Experts of a small language model.
Experts: 64 experts in each of 11 layers, 64 SwiGLU neurons an expert, 4 picks a token, a softmax router.
Below are experts of layer 3 (counted from 0) of a mixture-of-experts language model. Rows are named router (the router's row for the expert), gate (a neuron's input weights, with its number), up (a neuron's input weights, with its number) and show model dimensions 0-223. Each number is 128 + 32 x the weight over its row's rms, rounded and kept within 0 to 255. Numbers have three digits each.
Before each expert's rows: a language model's description of what the expert responds to. This comes from a sample of Wikipedia text that the model never trained on.

# expert 45
What it handles: Past verbs and participles. Main past-tense verbs and participles after was/were/he, such as been, made, won, released, built, and "Preceded" in succession boxes.
router:133162121091085168082141144128098128124097106134120118126125143134055183171123094177113112098092171202095162156139097127150063112189162175165091074103078152139190125157109191105112065181156099172079105072139150159083171147105144107138179067142112072149121135102098111190103121119144117092103157111156138130103123095155108109130099130178056130164148128151127057076095116126116144129128066106189115144111080125096103115146135188163113112203125161168130154090176196095122144058150141148120128128155108143176118109115124102073128130133099122153140078148096151133124121131151183145083102123080144160123119091144109089122142117156159138159209123152154085125155123123153113111060
gate1:191109122092141050170130101150112170065127143156082144135111104114118129153182216146083126106079086129171122121150164128150143158107122142103154189117090137038135219137119130104147115127255173101119105136135145066162091127036101151151150162167134193144142086135140098124131093136135135110125092112130147108100130122151149133158125139169068141093107071124158136139010154125134172108141088168180160112139148143139114142119126095130070149163088115105153137189169152137103132111126139104109126149105139110079159141134070163146144125130126077133182118113135109188142178163128143113141124109109072124125090123127138169098083083128086103149136126129106163071108127123110121123124
up1:199105095137158098189165068126130118148158092183075124163133062147076063094147159160116132122000135033127149111185124130128127136125127210150140208117122113124086134121147097157103092142136120118142115142211094126109101113122104148147145166144113127155129090113123131086105088135181039126141205124136121124141123103131148123140175134137143124094118094132131124104105135130149118122086079173082116058160177124175135075124106117173095186186038120143133179131135129172104133137157129133092122153137101139142128126135101133115127175168153125153138122101116126118161171126155112105168162123142121125109101103098120190102126122094139124136115145128078128120116087134124218122102

# expert 12
What it handles: Word-internal letter pieces. Short fragments inside or starting words, often capitals like Ar, Al, P, or suffix ic, as in rhythmic, flagpole, childbearing.
router:130073107104174137153104115166172103133146146129098155109149170084175100117142130076152100169121148174103153097140112129105125119169083129136115109169080128144138128096169154149088147092146168136150111137170134082155165101161164125141184149125125160152145154108182106090170100168061114143080093156121119156091075056197101137150168099090191120127131118120099159106121086126104119158101121147126129147216139119130143077088101138133144124131080171107124146122161072147151156083114136148094057120158156098070108122091167157109128100135187109102098194115114166163115126142117102099098155092111188131088174125122158239037172163144103143091069139166053122178124152143139130124147
gate2:139055112127093132089116144137173170119134143115080160101132157091086119128162110207124166119137134155090122112118121120112080128140150150110108105098171136094095133194147077116157143089175130118147120117136133106111141087199135114092135122078102094184173147178139119081165121127172090121113130125131142140127150132050145171162141126076154136103169127139136113144145255073197132124145137161123148121218078125205112116142127069191106086123065166073140129168152129141091157089146129126143076166081088128143166141140112098103132136104159168100119104163069160153113128110132132124114125117147090103108142164109126141160142133119128246104061096122141120122070143123174133171133
up2:129070124135104117101137121129167159106143136118100142126147134131103109152168111139152124067107152249090112131135098100103111148128097127150056089128160116124122144184116053081195131101201128095125136226138132122128150085133149205119089074145129133196148197130125171111181097172147156111125130134142105133064158125066207129131135063114110114154141063134146129150131185084180097113132103170100137135175096127153127127141067021126118125122109129128159162131132201136137187120128161112147118091118132132145104154128131125139132126092132136129143073156076094125103130178124102115155132104180041131127186127127132131174101107130123182148115095132132156118100142162143137172131

# expert 20
What it handles: Word-ending suffixes. Final suffix pieces of longer words such as -er, -ers, -ion, -ing, -able, as in auctioneer, promoter, congestion; also up and each.
router:147126112131136143105062122164137127160129156153123173069118199067128140191098156166121172114128154141139168053114160167149110131144149107092158165147140097161129145130111151092171146122162147162112171162106162107058138115141162100158154073101106141148155091150104146156161104118112121130084111135111126134112123101133141120115094127174134134156118142167093147111118120073128140067185129108134172071143153066169105085081090109161183108141081165150123183153129148146103068108105145148120182155135145100107052163142146163083078142077140175111066164123103132102110094155106088119091152144113111159113065168099056131062188169105162196114114202129128085089164140075084152109178
gate1:147214154131138122114126144144104143184032060134145193108112122102131117120158102154119061127147157164110183092114141088130170145155119095182084123122127100101176110111126108095167108109158081132132098128130131136076092102138106125159099130071137080121151128154175136128182195141165150148153116125115139097136115171040127129207071131136132146087107178193188086107175123118160152130138156117146165114129135134162130089109142086130121136138114111126085096137065163089051088124131117198149132107128093169129043128153146225094122116055114128183115063113152127189085135125185140109118104122134104123153129141078113160087095131151109095159127136174118100154134122128104141127129
up1:144222141155143147178105143118112100139092172112109155118135136125115154146162126042091064161100105154146125172126118156140175185121143125125115099151055121165149091087160142186122126168171133083180128131123114124159119161128123126079033125100104135140117173115195127139124123120139126107155132143133081145104121132090090171191090148105116098092174127107146100158245119140113078135023137122127141114104102105133130117132105207137097171148128138148137131102129174134075187215133157124107124128128143120086096143130142134114129141126124160128079145150128048150122066120147201110147114130092123113189100149117181122117086130132087134123165166117113132062115123074130144068123

# expert 48
What it handles: Word-continuation suffixes. Pieces continuing an English word after its first letters, such as it, ew, ens, ge: exit, few, monitored, expensiveness.
router:124161161069169167123159175159124149147151148169171121128118139097089177146133090108177161160116177114132092098124131149168158101119098113126124185153129133124152087139133090083101160158178085100169115163115129185095123179095151130188187081086142175128136140097094134141172079074141091138151191185085119127178111068099109160196113092178190105103109109138125121110084089156131124130210125080165168138121119150132153101143123073105097187145151161086136158134166130136121130101156107121101154180102141103074086197115091066150150161084133194093136075103107145106122107117131123092087111096110079147112090153100152128141101060106061146146126178138116164107100159100098107096134
gate2:110158091127111136176133145128155121171155150149142077164188138094136063105174143128152146137074164163155151121091194118097082119092166110192112123126146130133145158168130145091153133110121163120158150138119133063145177126143128136142112123176066107134124128105067109155204147150133117172159191107130136130172129113158153140102124114157122119216129142146161174120109131119112127110084122135124065060120138143125135030161158118081144169154149118117140129134134127127190103109167111092153108162104131128109109092120170123136036097132114118109154033162090135120050199159067147135094095105119164093083114080126125126155161140137096127120065115043113058059135087131128142142110
up2:086136117171201162058115133108155129145125121105117149125101114086144123065086126114129182116137136096124116130168130219141109167150112149094163105178164088132123135099116181194049131114219134156062121124113126139127134050093152158039077136136129130133097139122148127130096124097118058144117116080205104129082129219123114158094086134061087126134094163174074105125142142135099147140158127141133138191153114145125118143139153157086132087205131123116068116096127096128097122120166133171130119180139115126171149060131109129154111131137140104123137147077126143178141097177114081133157194145111147107197120134133153132136101106138127097139112128128110122144161196154071074126108